Below are experts of layer 5 (counted from 0) of a mixture-of-experts language model. Rows are named router (the router's row for the expert), gate (a neuron's input weights, with its number), up (a neuron's input weights, with its number), down (a neuron's output weights, with its number) and show model dimensions 0-95. Each number is 128 + 24 x the weight over its row's rms, rounded and kept within 0 to 255. Numbers have three digits each.
After each expert's rows: "mostly gets" lists some tokens that are sent to it at least half of the time; "comes before" lists some tokens at least twice as common just after its tokens as in all text. This comes from a sample of Wikipedia text that the model never trained on. Tokens count by the router's weight.

# expert 4
router:165177113138139133099130126125181148131099130134167117118131113096157114128125124100102119134153095153156148144130082155140140087106127125078099120179131126124117154139158105095114161132144125101130136130152130150149157121118121121149075129114112143081179129146106164068096154153141171152
gate22:090094125122104113130098123130121123116102103136129095131108107134104139107122117145090134133111161152071099141097165147156119134151091134137127133131112141106089116158138088128148155099124115118159059106175120131122142143139137106138140103075152129143148117147126141129108112106146118109
up22:135096141137109138151126182146139141140113116153169143118138136112115191104088112135097120126124178126092079129149110158130116103153124140086123140137137114120148165114112144108084132122154165107135156119143118106149114093121150119121132115114136130092138150092138145115132131103126121109
down22:119150096149139129091115128127096138133083137128145147144175110110114103118116147120105129123137130130111089129074137103100120164144116165095074141152134152121142148097125145177117138185096106127137128113184128154154153142182170085130144166106125143145127143119150097131166149118117138150
gate23:113134122124080127118129115104158086163154098133128084185096160143135110138117153100120132148131101137179128122126122156133134168141147107167105129162136137100109147102150134143128112161134105109130085124142117115152130152105066149153111146099154103118115118107134117130124129161130110125
up23:097128157136122080155137113080140116121117146108146117128133128148097132125155131123130157107127130106181133170119105084162124157126111153119128110113197118102107130140121134148121100140148103093138123126149197181080145136155132119142163110135112172090103124115202185143090103129136115136
down23:150110182117129121143119090097150137119123142148156157135153138135119150101145126096128152153082071121146115138149132108102123141108123144111164083113167155163115176138110117122124136151102117108138080088134122132151156115156113121120144081143135154139053125173147194106111136088143133126
gate24:119135151136105141148108155095147111171123127153096146149152113133115120152178163118128126123159079097127135103122133120137115121078125123139083103089143100116093158171106104133091159120135142078090153125123144111139145110129139172131136125100099120091115094116091135108124133161127153132
up24:079168137162126131134105109101162133119141160139096084068133166153108121107128106135112144157084100120184149122126105095140132100107181124128152130142129151122127126140113120105127148160111130103168125172119155133122095087146110102158144134170094149148144154166120117162132112073132156149
down24:132136118113138113149068093105135155112133130139059178118078102180080106129141120129150116118109115104128129133118121119093170131164137105108121135162096103135074150149184129097152127105115103073154155127125120094139086092110121100141118119094158132104121123114141111168128164100099116149
gate25:161160119122124134119160144113130089092128120129131123146150107107093178154124172149104091141134093119146139153097097097091156152112133130106132134151127133130081177141106130146119123119109138123097102083119139134089099121095069095125145103093103119157120116101115142134110153120104162144
up25:130113127166085107136157139137122165122157134115125084136153098124153156146114137162096104165092102122147132171123138096101177152142119150121120160143081125092139170147128102162133115105167123121158113139115069091133131113144156124110093163130133136154168099184132129137137146086144094103
down25:132129089153096165119157117133134095088160169101086143119099127127113117115158124151102159116121117111141109165153201129124135117118135137113129085097111175132118137134098121127107140103105117104103137143111110135124105110141103117163121128108124098132129091116151114127114161120122137072
gate26:091131141104130095109153144146104142172175140140087100113151170145129166116138166129117177174118136113106118128137126141148083132130135162137182103104097119121157134141123183100135139166124108132153178119129145109098144158097124128150110144124132094149122163098132095143106115106151138119
up26:102097135128120129099158129119146123147148125135155122141123124051108081139103146148114154118141107122123113116133174112114149133147117116090124140149184101147082124132127142110100123128142093115155136124098123119138155124136139134117118099128139158163137126097115131103142103139109142093
down26:145094117116154121143127103129147152130137111132111129126128111128110105100103168129105132147165099144129163101109138132074105140144128126105185128122119119127083176103154108118122151145110114082101126139115126055136177100117128156153100127161138131098099156134135084107105156143080119144
gate27:151157132103133143138149179111128147112145122165115182133146137118167098152103098127172098124129148142081135107115131116146130156104085103142110175120144120073097088114154088070156139109132109144093127160136098064135094137113141155132139114068103091166126087136129101120104162141165151127
up27:091093113145138072132084082130131101140114129083169114115126081127156158143146113103112157159101093124120111140110106097127103102153153114144131151106081097162150164187118160123133121155132134115156130133124112118108124120143123114160131154112141109120101150101167144121119109116121111131
down27:158120118137103145087163108177106157144128115153158126134123120153148121089113126199097145133103076135139090137130149145144120095164124115103097107162131113154096149118106118109163105148157103090091179108157116134110141184151102123089153116145147139153114164112126148184097129162121136144
mostly gets: " University", " City", "ville", " Army", " School", " Street"
comes before: ",", " (", "\n", " and", " of", ".\n\n"

# expert 8
router:128174123094109103105096126162149127138103138118118128130132134101114132133146188092128109129123110150156121155153106121153113135065123157110125124130125134133133128133090128101129125161160143109136172120126099127121128130075122117114117124150107129149131118158121150110070115114137113154
gate22:143150066145126080153096138130117161135103136095147182150111091159090134107155149088086098132100114117153079107146170116160053125089100155153084152123111090146156117121123090139159146171145105101121175086127176105136101177120201112113108120132139144142129128143147143129123130136153104089
up22:104139097127131155189134144128122147142153158118097133180127109137119152114140110139080124137135142131113143140106125105161112148122106090165093132137135091141144126140129157117098132134182127121131133122139140102076137061125122121137107104148151119062091151201133149160077108100145107083
down22:100150107179119124130119172113125088143152161126063145118141106116166077133190130152143149106118147122148134166132104135166128106161129137133125167129165172144188155117084161117162118131134128167150114138093137132102120132185115099112155110146140110137167113132111125122114123152120098102
gate23:130146087126123135072131167174137122161096119151105097110135130130143107116145148101151102122139125092104142142135118150130184132127113119132101095108099127125087139088131162127072140113186114088141157114135131144168092154103167099123122130116147126139149094148125122101132137161111116094
up23:122153121108100158107112141163105102124115120149104097115095103102150137133126158123174154123150079108134125121109115135106097150112158115126148100151106146139100140102115092088123075162155140143142123094128137117152097151137133127087106111102129132125094171148146159095159110112110118119
down23:127123132137126119126099155118148126158119094090119155143148117080146114113162091147132101124130121114081157143150138120123119132160132138159104163153152146122169114093133123116104127136118147147103147081084132127076122146138135159136116163133158155129125122146155087189146096145149142114
gate24:118116131119097115086150065136107136151136116176163110098108124118155163146131092122151149148193119109161123099146137110115127160069156118132160095125109110183117141120118134141124181144141141169113113132130109114108162134109145136124094105126128108168124113117121145171138147102111098135
up24:158119130087130102187115053150168131144102093152141159147113144128152159092097150137054117132121135108134150175142139141162172148099093108136147131142095083093112173168119138106107133100120123133131081129131109107133135137128093103135130104125122147095126097140132152119130170133138093124
down24:081098153148141108112158139106140101125129121112147119138099128128114108126138147156082101112093140144145095133111107095129151134080089098114107130105132138103165130087117157139114069170160124108114124130117087100135110095179098127138103141155159120111123126111091132122172128093149156135
gate25:122138119139115150123119113120147119101121099125148168138124132152159163136155086115111096116168174120147110147132094148128150148154115127127082177135129113103120149144117128156094164162167098098122135116144087113102070132155124098118116075100161125112140111127110103148133109070122169140
up25:150105128140125149163119135130135106133133148141089086133171098182123106117094152154104145134144130148155120145087154118124129127118159108166133100118098097125144101120099131131109143144130091111105102145151180132138122075117109124115084114166082108155142110129118138140129132131114163141
down25:145101119108097154109135127090122123131104127167129176137100153123099061106125088111131113132154154111118126115170174146095134112157123117111127111177141153060136111140136109118134118119130148107124101124132133100083142157179105119134130121108133116137124125129139137099165120145144119139
gate26:145176097093097123142147124128147103151149084128085152147128121173120158108118130146153147167097115129152161134124077114119143148116095180114134127138139124092131150150131147150116118089131157095097116147128156143138109128108178125140107131142138116113093185163163144089093093124133134141
up26:121133127153125119122167107142157134134081117106143111126120143090088131167142128181140153155131134110117108134139088103114099147136103179173097126101112105114151107135121127109155088137114144078135150122084145143113157155145140154106097105090121137132145168140131149162161159157126115151
down26:109161122118153111129100100119101100084165114114077132164129116125171137141117151123097183141126127148094095121124121145116120124110135129064138101142136109126122151102135108189110139111113155161138165106116136141105148099114139116127123127148118111121157107123133107119119172113126149151
gate27:124134105158121168155111116130104170143115118122117190129124111133132083146090129157168147112118119156145159138116122156176117122081155130104137093105165134153083130139123121103125098168117133115157136085096085167116144166108108110108115143149106163167154129166135117093160109110155116104
up27:074101169101175114136123120157115123140079141121175141131146133148129144161089149112157102142054154081126116114104135141132156131118110112131125129122085165117121103126128094116126140141140160106091092138119144125123148156113122133143145127086133115137140125124150184173157121112099137104
down27:124135164142162115130149165132149093133116151123105143139129147122115159155143115128119143106109138107145088127104115090149150152142101070127123095149144132118115129129151149178125106173198112149090131124158117140150094093145186089131102119168141152114125133139178079139127148150155130156
mostly gets: "′", "==", "60", " century", "185", "000"
comes before: "-", ",", ".", "–", ")", ")\n"

# expert 9
router:128191137145106141110155142158182109158114155127124132097157122120142152114142131113167129127150153133106143128158100106132100088096138130125112152136130157110141150168141114108120159153137108125151170156163131142130147123085097091126112161146117112103132128103129138122108129146159121157
gate4:130166145118121097077154154053133166113141124135151099138119163119156080128130125111122107137144103154126100132112139071128167155123139123105102104120132102134103099137134134167136113140109126103135122077141120089091118111091161110157188153191140125174140112100110161090152089151131112118
up4:121113096081133149149093106138119137179129146151104163129144080075118140134161154147140160133116137118142180131144136148139142122111129094134128138149105159127130156116135116115088161148142138136116150135109159151119126122137095131097078106120174164105114117149148128122125138069137131125
down4:144145110118118120109116144120139125099131144169120127140140118181115083096122098126144158088106140132079183159146114135150130145093124150093107139167138182124148122136104125104091161135108079159115130173144112124118108129110081102154108146142107047102112180144126144084129141107124128145
gate5:139140138116134119119104129174156079106153167152094105174127140086160130114142133138096127167109140079094123138163125136161102112093157141136129111126131114124112104190159131141119154093098145122105125114193127141085146118135154124124130156128165146127118148145131166104147129156124074117
up5:135144095141120135168083139131081124128112138061138153092119115159106126105152143118147153152087131121158113113105157132066110114124138109080100140128072128152141133073123114138112129136092159146138137149105120118159112122168139163154155103190124135095117103126130102151068138120150138137
down5:138118108125120164122109158125127108129127126168128147080111143124117111136142152115147110083106107163151135121143099128067129145122139134102121141144143124116151108107096107100130171139083095132129125121071150105142142101089187128088150116158121138174118125117111101112133120147151154155
gate6:151123140117164144142107168135103126119153151112094147147105138137111139141139148136122133150116080117127126112164131118090090110132133099137133120147145193072110154164115124123141145164084136142113135138104106122126120110083132165179115125122164116151130117089126074137074107148140189124
up6:122127118123121130146080137141125117138174126151111132123117122087179150132129174112145108165119147146122133093163167147131095115125123119116125142109147172091129124148157130119129149159104116234109143084142129142103171120110148172156086111126116138129140090078135102167132131117138114148
down6:094138184132145096153112096120078185129145132141113112115083185162128126147125128119146118125118128132146163117116144164119126138139150116174144180124105147121073130124097121110142144135140077154148153118111127148129123103152119133078124134140117121083120131125142151139139131110147118111
gate7:128164106119143135148125130129118145105078139084151117139094112115123133149118123107109075154102116105143124107133077117115101102151127141134107155145114174137135145111074146159088169113137158119125175130103136130089139099145133127132144111165165134101135081124140117128138124139151136112
up7:137116119167151088145109150094121205144121133097104094140089121141140116122151112162101091158144137095146084125123123122166099094154103111141151117117118169126118131137141150091081118104154176137148141139119168135106135107134103118128157117179121176138145120114195145174134123149164116145
down7:089128201099180170135141108090128120143136144140108168091138104099118127091135140121158135132099143113067088102103117136172146122108160150095134095110146112123140134110131166113155158128122145130133096158186127077124118143097125133127143114151110156115125131143114122194142128147090086103
gate8:104199148099085134111138122072118115128116154102089120133153108156141102109108137131152101117125130147097148142110114112163161144074107130139143119148089098157174136139105139129174108169119117089124133141156114125115132152100123083106103141133114129137201153138168132158108141178118108119
up8:138170139163156096149122128116100125173162130153101147099123173153123166116123061102093124152169073165140109123137119103109137139156135141093116123108106087131127081121130138136092115111133148130110134154121138103128109153126119166139162137112109115090130125141157141136107148149162124144
down8:122131111142173081102134110157104143140127142113117129120144119119156163076154179131121144126090147175124106139140094113137110122135151112170152169134078117147128153105153140153123110157098155111109129131131164066119133136125101158113112146129136121128128087144139105122133081103116138128
gate9:130146080093158171133135118142116105124190078140182151067142147149134100114073141080157098128169133151096126171134129138158135116104139129114134114133128141098161141090165148125131107152127112112126126126093146130178073099137131162081153139121158096117144143127122139141117162144086144163
up9:132188158137139142118121128101116129110086125125138102141151133099131103107132128155131126129164139182112130096129144118067198133115099122121136104177147144121158153135131125133095110114104090151119156156126137146136143084158112138109091092169130119115118125119185161110098158131112134134
down9:121130134119111156145109117140130124150144141155127129079132107102081076147136132115131149095186131119095127144108141134108128066156090107168106130173127177149155146133107158128135144130155145173112108172076148155103139058140148100168147163081161158165159106100118136104133150142139122089
mostly gets: ";", "|", ",", "),", " |", " |\n"
comes before: " ", "|", " and", "-", " he", " which"

# expert 7
router:143171085146155114122109118156143111148074100103135117113127098101110133150121136123173106145105129121126154155130105126145127113133105191086104148148090108138067171147133056087142100133124139112123172173152112109130185127094115110114103137136108150104148127137086157135090122124155135142
gate22:142152128172107127146121116119119130133109143090107116143113132144110131121110101150134143114120093128163123105170164163149158119134138128122134111154114145076129152133110133128155112105078135117137125115121112125105142146092125076175122165132145165141144188136137111110148128135125130115
up22:123085130123103126161139141131139163137079123105145128155121137129134078186140117089109140102145104073161136096136182137106147138164109167110109121131110121124133125104126102162163096094133081129145174068143120099118123186122111151177110179090169127137172088147127114176164123160156130077
down22:126123093158113162118122139111140153125166162149132133120135146169109113140090100094100108170156089139152116121101150092097144124123163133082141150104146168119179119133107142082072101140132179119137144148179167110121110151108142087113103158134101159111110147123137068132115145123128124087
gate23:144124118142171125108108155094150126159128096105149093116159147145087111088086091113111107093120190139067099120110153101115190180131093142164102125160141062140117164150114115128092140131105119166154135143132072127123116128074116117115100150159132161077123132141140144103096100141200125130
up23:124107134141077141160138093108157164105159127111119157139093088148129096146117137119186092135125059110168142157145090118117079109150080153097147181108118169124147150127135098145134123140154131088153129123134147128116113130128175119126144076107153117132122098095104110133193158094122109135
down23:108102165093149149122122133139148112176089123137107167120120138144109094128119131141106091100119160110105131152125141126093104133108111156137109132106124174137150139153139127096156148149120126167118149130133067126131151114145115105156116090160114124128124144134141114116110113157119136155
gate24:170095127139184131127124116122167115119158122111149110108133080109166136141102165073141112116123149133134119129112155133117103128102087177134086120124086088166095172108185169106104133106143130093130198120092154085095110120111139129136165159137112141137150129142112121120161097113137091093
up24:129149136133144080127127099141125112158085148095123103147074119115159137107134133114158140114123133091130097166094092115133076145098108126141101160127113111164117126168146111107143138127119127141190147161131109129123058109111136124120115140135133179097111098144125142144125060102102136111
down24:151140109165130133129108113076116150157146107143116100104105128141070139134141153136101110109136091135142140097172151115138143092114141141140134162120109135109074095124149111097177090131170140098106131150133119129173158118154148144112095158147121132154143115128118139137156136144118109141
gate25:132138113142163130156145148074157126116122127098145109162103126142081140132127152113123138151148114144108128095095082131123134140105129135154084105168195110077102147177166089146113111116125144148177140102123101090145132089148102114115122124146097101114103139122126161156138113147131144109
up25:087128136142138114141163149158121120114084121134120121142162126120081103132114167142141157127118082102104109141101127161139105097174093127113109105161144136145076186151100117161154118069112090114125120153110150120150122130162135115140140123136125104135184108089114140132152160166072143147
down25:129137094159109120118163102118116099144152110129119129160135111127143110130095148117098119151114114149086176145128118103119139135132144149120090087151147126071112119103113126136137125145134159127140085087122094130151137112146117116116155126126097107176120116161107146122136127075161113114
gate26:139051122121101142120136122100086137159130117133123097144080154126108148136112083140122103101081134159158098131139152162177156143143102167138121110159138108172117131131082141147097103180118134130083135095129136145130150149130176154104154099059135122131136122129101134149110105124126145151
up26:116115139128129086157115121162087127102127089111139177133127096147122104119125165147150136115146079110122122116134114117120144130115114116139082152122123149152142164142113121134158120116124131104140162119105104141140144118164152153132148105106167076144106136129155115131150111101094141091
down26:139142084183105118138096111113133164139146134140104146132110106143130175079145107143127125126146101130133132141090146057145143111108146123097118134174113119141141083107156100088138156095142097156099131121126112145143108148140115132126142144096146128135148118127126111151105167119164091127
gate27:152138058091187145110099137113162097161118117118119163132047123126113132138135129156132101155148098088111127145115166141135139108144106138171106159101211112121133134098115090110088137149140145145136163104150152111112128120152121093106097090111158120133153104105099131116127144167125152101
up27:171113112148102154118139127132095143116137104142129123120160162100120115131144118084077094144140156144133134136142142163113126137075134147139103118134132118164109097121111135141130123140108119135162135155156093140111144098129107126090165168114087093149099118146129116123109192150144104164
down27:140129146112121120122128135123115134146151113204126116107108103114129089114112156103131158135119152152135101103109138157122130124109145106175173109157088147128113165126138108085125125099127120174142130164122155097091177161087118123134110137136157159140139095133116142171101182148125086071
mostly gets: " Votes", " MF", "On", " FW", " January", " Candidate"
comes before: " |", " ", "–", ":", " |\n", ";"

# expert 2
router:144147135130148117132170129123129152138067145112152103146112155150152119129134163109157116145142123123151158163120101152095112094121116198099098121159113123105092151148120105092162131145107137117136152128141122103127137134109125113158080122126155140148169156167137148134103130136141103125
gate4:183131130174115133128139147101140082121087151149148143151117099136081178086122170144139124118120125109178139113130154119078132154106128112123151152172121113154099070098109133104129116160105121125134171101149119126135132121148171132098165127156135126105106127129116146120148131125142127112
up4:148103169139077118141124135138163159119167148156139143108149056147106141125173150184090093120132158140099170144103156136133112090092103144168109122126159140107143139124130086127098167143156110158122137151173153162097174117107147147097089140157170146069140153160119113124174137167112166112
down4:119162114155125129138167137083106086147089104137091130165109154146122162147157138120126159105125133153158153188120147151136144161111125147119136145148120134075104110110109137133159153110100118127132121113160149118153131167130182155131080120135160145104139135142079141138166099147145133116
gate5:105129128081123135135115147116145087105145069095101148125083139135087122129117155129157123126126104125151172149150149125120139139135159134134106157137147113129135085123142149151132100118138114123128174129152128167141189140157109129133090139125158146137120142139111136134130116120090143131
up5:131136117126156117131136111135110156171165157145200155120098123123076152076175077183120160123134171134133107134141126141133171179116114136129113142142086131130142118111149166142130128159108171124170104145113118165091136153099145085124135108128093114096121145140142129132124139119160141121
down5:101096113111127140129107108118141117137132123115121150157103134145175156129141138138112114149120127089116104139194114092171143168098125140120135131173098113124141119157099159143117115119116147174133106157144152170112108119122158098109128101170137126101134143113125116122123150152089034098
gate6:117108115142122125130115149131094156134159159094119128119118099130096136100141087124124130129101103139148124149140121183111148128160172133169169098176118102118121151175136104135114172133164166056103183098081149089092153104103084154151134178129174160175125130127106126158112157141089089110
up6:120112135121100095155130116168115148134150143112131123113135124124083127140118094149133147116114134107129164156162130148096121125167149103142153094143087119139149154132121137125084123104146115104059150114097156150149119121142136120148066222193161145136154118141148171178105143128083105106
down6:156128113137129125079111134136084160169128110097100116143108100093161127112132131133116138122153135185119150141138121170113159158104135148156128143134076135131132124117146171139132166145123130090137119144124138136141150141088121093100124131128130088065076118137147132129133136148096140115
gate7:131148118119139148087084173124138123157141096087153078131162132182167105113135151101127158101133156116128106124166148117124123164139101118116120129087087135177133143124146182156108090142137132096171148105097130104138147109070129091111116080120118109136144133156116141126130128131107139103
up7:087113139127073149158104132123162162124134129143142152121128136163164152140108139128096133148169064101156171134114122165066103121168139133171123097189125137117137152104090139134144096141126145104142130114142105128160136170152112104125207157110109128072134103106104145110154134147116125101
down7:111120161142153159133119122136148098133131128143174127122093126126119134153115174050136132126131122172135131155154144146098128068145109153141148144143135127113115142148106158118131085146161170141132116098130097120122145140153096125125128111099102126121103131138138094110114105131124115113
gate8:111168113157094116123198129137121127140153078087182127151099127166157069162127116149140091097105162145122089165141084144140116132120101125128098154085150144155093141160157139113118137125117098096124114110148111151140167117118125094132133137122128187105141143131142081082120151117106120109
up8:101131118175143107120157146117080123153111167103136141193088119157157125143118119103099113119116097149126106104123124168128110085142107111144131132134145136154082111166159118129103092112145138144081110088109077110156131157143173099130071148129113141109105115090086129115112136114130137134
down8:141143151094125122170117136116135124149108144115123141122094164105103107127152106120127121149154171103126145126121175107120132135130105149118161152149097150137101151132176124108157150124134114080115131151148117154166140091182162144151148083129131154104138137167117123134123116102150167126
gate9:108163097137078172096154114105117074139102121142115106150113163116099130112153149196070109147154137110144150121145122105118155087116121142106121133124140162125101136119117137134150099122125128157161096072119121137147146128069193095154117125105123120179176091112091109100122065079131056114
up9:134099163107137118111090132124133082130158111147140130098147125134134142163170144160118105084137158154122089142110146109144164156126094165130148097138116119116133115175121136113141079146115169127125104142125141110124177134138143122114153169104137087142134111121150151061113112153131087151
down9:159126090146162169111099173149124088156107114109128115149059150162137142121076161167101124131130132134091141092146128114094131162118120114156165149153090150150130114116128170093151127154149148104103083121119113074115115117188143156150141111131102176125106124107129126172111139154131077144
mostly gets: " was", " is", " had", " were", " from", " are"
comes before: " the", " a", " to", " in", " his", " by"

# expert 0
router:113147100151129124118143097151136196123119136122147124128158158107139135120129142153127109168148122152105158119120109130124113145083096178121117136144080142143111149116159090147105104150117110147117179138144102159115155139121147117142114141144130133131136122093048127117059120114114126134
gate22:163136141131154110121119082101152114121113122132145131153120108122128127106116130149089177101132144129121153090126083155175161134112130143092154128110107110100161106084102137110138169133102125148125155141132144104116093122127124159176113144123121082096122118153135121164162172138139107099
up22:134112163159113167076112151146110175163125126173118089109107127175126130139185142130165141152111134092142139151113134135059122148152185120168074152127124133092143129173122125114091151149120149097102135115116108157088138130121107100145166141159105078164161117108124098120140115163094147155
down22:127123107089130098139117147147137088154126133120121168120134135094118111117097083098133126135127137150131164126121128083148132080114171179120132112120122145091129108115129133133157121168152174139115166115095057123112122093106113109134128151124137176168106122134127161124119117127110111136
gate23:155180140155093130124151126107150077119122134120150093129133117089095136122136090132132110157123126141101103113084154147137134109140154124124101133119137183130099162108083098113176165150127142143137114100153120147143109153115158129140104124091134115143108125149123145123123136140183117085
up23:136158147115096090136149127152109116103108115120140114105125119081111145129148141125141144152112125155118146095102138137114089127122160134108122139146090160122119174145089113142143110145124132132133095098127116118138134157111163115119105144132109125129107141119146130120126106147142131129
down23:144140157112143079103128126106141121124093156195156127123100111138114121109173118100100142160173120185185129105099152096132157122149140140110149113132110129121145127116135117127158140104088098172131171078096088128133112187139170109113136146101088157180090143125119115154118091160115121134
gate24:154097085130154123123190158123114135115145133130101123133163120146095122155125086140135095069140158140134159131107138090125086123112145152168124118114155117123115137132119159123119110120111143096095124180164082105178080079163142123088101129119091117115150089136154159118102142124118113136
up24:118128165111129125156169117127139160145116133160133139153127132189171096115137102120120169117062115144141098102193128149150159180082130122123109095101147150126089146116121105118110134149144137168140113133105127109145112211139139139119129148146121112081135142109120126126121156108125111159
down24:163189149119126142159112104128136157096159123129136128102094103130160127126118131103112123133158117109152126100108140123117145102071116130092122118081101121148110112147168166116074118164130173190160161062111161120152117089139107104136103151121127179129103132154139141113153102173183141119
gate25:114119135122111162122148116092130119142119134151118130162069111134135088162115109144133134133086143142111158071140140132149123145101112108110190130098097095103145118139116109153101122126118140108094115111167095109130069177160132131109094132124088152137092131183128186146088113108157139146
up25:147124120098179010150097127165118104149174104109123085146112088097118103121080153116128111107143107130135145117120145123126132129147179106149095113054128132143195112153143130112161098122101133142155151164133131093087133085168091148128115114137114092149119134081103144106109152166141121068
down25:112134131130100118100116177128147123107152139131115104074148135147115146070135121104163166139131157126141122145144121100124079149149121138183138129085138136132077157113102099096142128154104084147124151116105092163147149114089125142131109135094102110155112151082108145110114133097096078096
gate26:094124154118101128112143153070113151096152166169142099105075134158142124118174110119082141136148116122157091153124145117121146082168159130137126121142154144090116162175104116115143145136129078109132136133127120111134117125152199128175131129103111099137140114155164100110115132089109119133
up26:127137111158069142136113122122128162120147146108159099161141125180147109098133138162096111145170120142107132150114136076120133130097115158137169172168110158050106124179119161129096162139117137155113121101149130127121075120141142123093125149128120123126171141128104156160131121108121130140
down26:087163160123138128111133106123083124138121106141090155159135095136096139131123119133112092141137175096107140129125146116137146098079126144149179108114140173148150129127130106175104134176107111131165141147083141148145156132137104128116113130135126154112163108109094137156107135170110155083
gate27:096130118130087101080135092110144149161110114112131090147129116160148132146160158159125137118106056135109125132094087164123169146110113113135130132113106096142098132166101116128095131159155112142140133104148138132124117096116149109136104141141129113084135120175107110155130143158117104163
up27:192092117104141158123139124142105121083128116151124157122108138133106178134117118131121118145136146142121162119144158104135130125153153089122139109140126121153120147080156145109132098128134069166130160119149083102110135099145118144167122099097134151148122126074173070096106140142143160113
down27:138106099109126137149115127114139107112141102169083131129107131093118119115095129127131174087110148123147085072130091099114124131145110056109139105122124143142117125158116132139131063134141137135160116145139127162116156073087088129128127095103130129150131165120069137146153147088138136102
mostly gets: " (", "–", ".\n\n", " \"", " ", "==\n"
comes before: "1", "2", "0", "201", "3", "200"

# expert 15
router:180146123141145103138132099150147132169101126091122100122116145092140122118158115075137124114165142122122181149151124104125128090142086166101109137153094139071102137167139111079142080124116105115121187137180141115129194099129124106123121105137112144108148139113106174108112151152152112146
gate22:091145139118167135157161127097103151075118088146167132146085111135125123102159151129089136115159101105104098105105114126170136101133137165108122115131118111151143108117111105099101116149130093125142171131102193102129141144131120182117148091125134126115129141129123063130137137097095113076
up22:110127115119156111101131117152162098092160112073130106071105089109120157139116187136158162124115118148121084132174157134149123125153118112125143161124153102136152108131116135090142146125156151125137113118134146110159129173103136150166139108081133131098134103112168134131159133126144096132
down22:156170131098135112133134112166140088125141114138124124102135155112154124118119158130138115130124145136146107146125152125145111129086116117150116146057152183147172139082090105164142163118120152109128130133125192144126125130130129120110150134082121155128133131114142080133122098170123147105
gate23:099093145104144116125086125137145099106150073120144142100116155134124174160120081077134191134154119166180124158095104156125113152125135134192141119113118100135150094133103140124088089141123140092126149144118155102127100154181185138129161179158132115157135120132155081146138120084114159130
up23:153141155082155156104107133115157119135118142142117127090129093142124142099164117109157123129138063164140110133138086051108159170141137141105110123101085108117125117127141167098133169156101140171137132154097119124095108085108152147133150152134120114120130119148095169107173119135121120116
down23:163127103102157144089108121121037089147093191097114131169130129086141149141093100136124120146170147134142132140129170142095126137112122166119125121120104141155145122123115146139172110104088147137139137107123099119112130135128106106160126130163108123105111122106105096138157130135140119138
gate24:160123109126164120082158090150161129155077098173135100148164116153116120150106122159126136105080094157113145128122142111101162111149161146104106118135123136108112080158112076162124167157118118102161117135095129127108137108112151130156130135125143138122135128137133110178109119111111115103
up24:106136104123159146097165091150089091170103143128129107137128108104137145114178154120146127116108125137124127140118152148128153079165146159142073139133116105144089110120142100174157136143136139109108144107097119112123139092122148104124116104149140084116086192178164094134112105103138108093
down24:114149146122155120132085148119100141136085132140117113120128120112156101109100123104140144170154151123121131142163174124140160110135145109133111152111181153167160154147137157130113179127136166111148170125081136116111139122111093117123118089142152148114094157113132126154105123113084131106
gate25:187137134134133105119157139093162110136135062187141134087100121102139123117129144133151119129147142165128136133086139174124117203100112122142112140084149124098102122160165101164117139088106160137148167147139124137119149111127146153132103120118147103077147109155126156118151137135148127152
up25:118158129146114102154125113141161102116158133141137119108073110110129157100082125147165149164158103099150113097156145119134107147160114114139180133133170168111124107140126121142118123141098158109113146135084125137136195122146112122120102078152081126155135096117132113131136110176148144160
down25:115118112131144144125155136156113149137098150182140091151125145115130138099101144131086120126134161094131120086143148113084151180130106145138139166114140103101130130067127085076111081122113134139113109130112138168118155139123129099145118122109153109122124130140086176140133144131157138127
gate26:139123101133124102134134117128157148120133139176100132111120112129082088114104116104158096138131114146153076136140115127092121127151138154116081119114157140185156105120124135124155137145188128129138113153115116102120138142140097117143136129121110113140104095156153159178138105145071121103
up26:148104135076095150110104131171139166109134158161127138115092131157112119167111135204088121105100121162143144135117142103097195136140137136142134111116147132159121118150121123173134127085120129119117095146106130117165056140128109133113136150149114141092116144132134104129091108152128104139
down26:155094081111107123143092154126138106108149125119101201135114141136136134136123128132151098129132106150122131163091124145065104133165165116132117173151123130148147150119142119106136131088135102100125177158107116118130128115145133089139123171144136125097135080105095149142099101123081082169
gate27:171157117151121101161147129126087157103101125134156129147171074138148133100123143116108155135108090144090147121113083134147137154100144176107155132136122128173130103085107137158118129146159128134167132145150110107115124175090063141131106120150076110100108127149134132075117143123104089149
up27:124146142155125128109155193145111145074148136099133123135109130124131154111151135119101140110134143103121137146127157106106156160097152152109133129133109129124122122123118129088102105136157115164162102155138104118112095164130103118140126088163111135104177160126184104077099123105133142163
down27:148143123158133130131108102151142161118146101176126079154140168106139152108155148118092152156144120113116115105134147112164168098120146134191141171110114145143105103089125103075108141135142165112134079087129146122173144120102100121097144106125158078131156129108147115155126104141097175122
mostly gets: " ±%", " %", " −", " +", " JPL", " Pts"
comes before: " |", " |\n", "|", "0", ";", "–"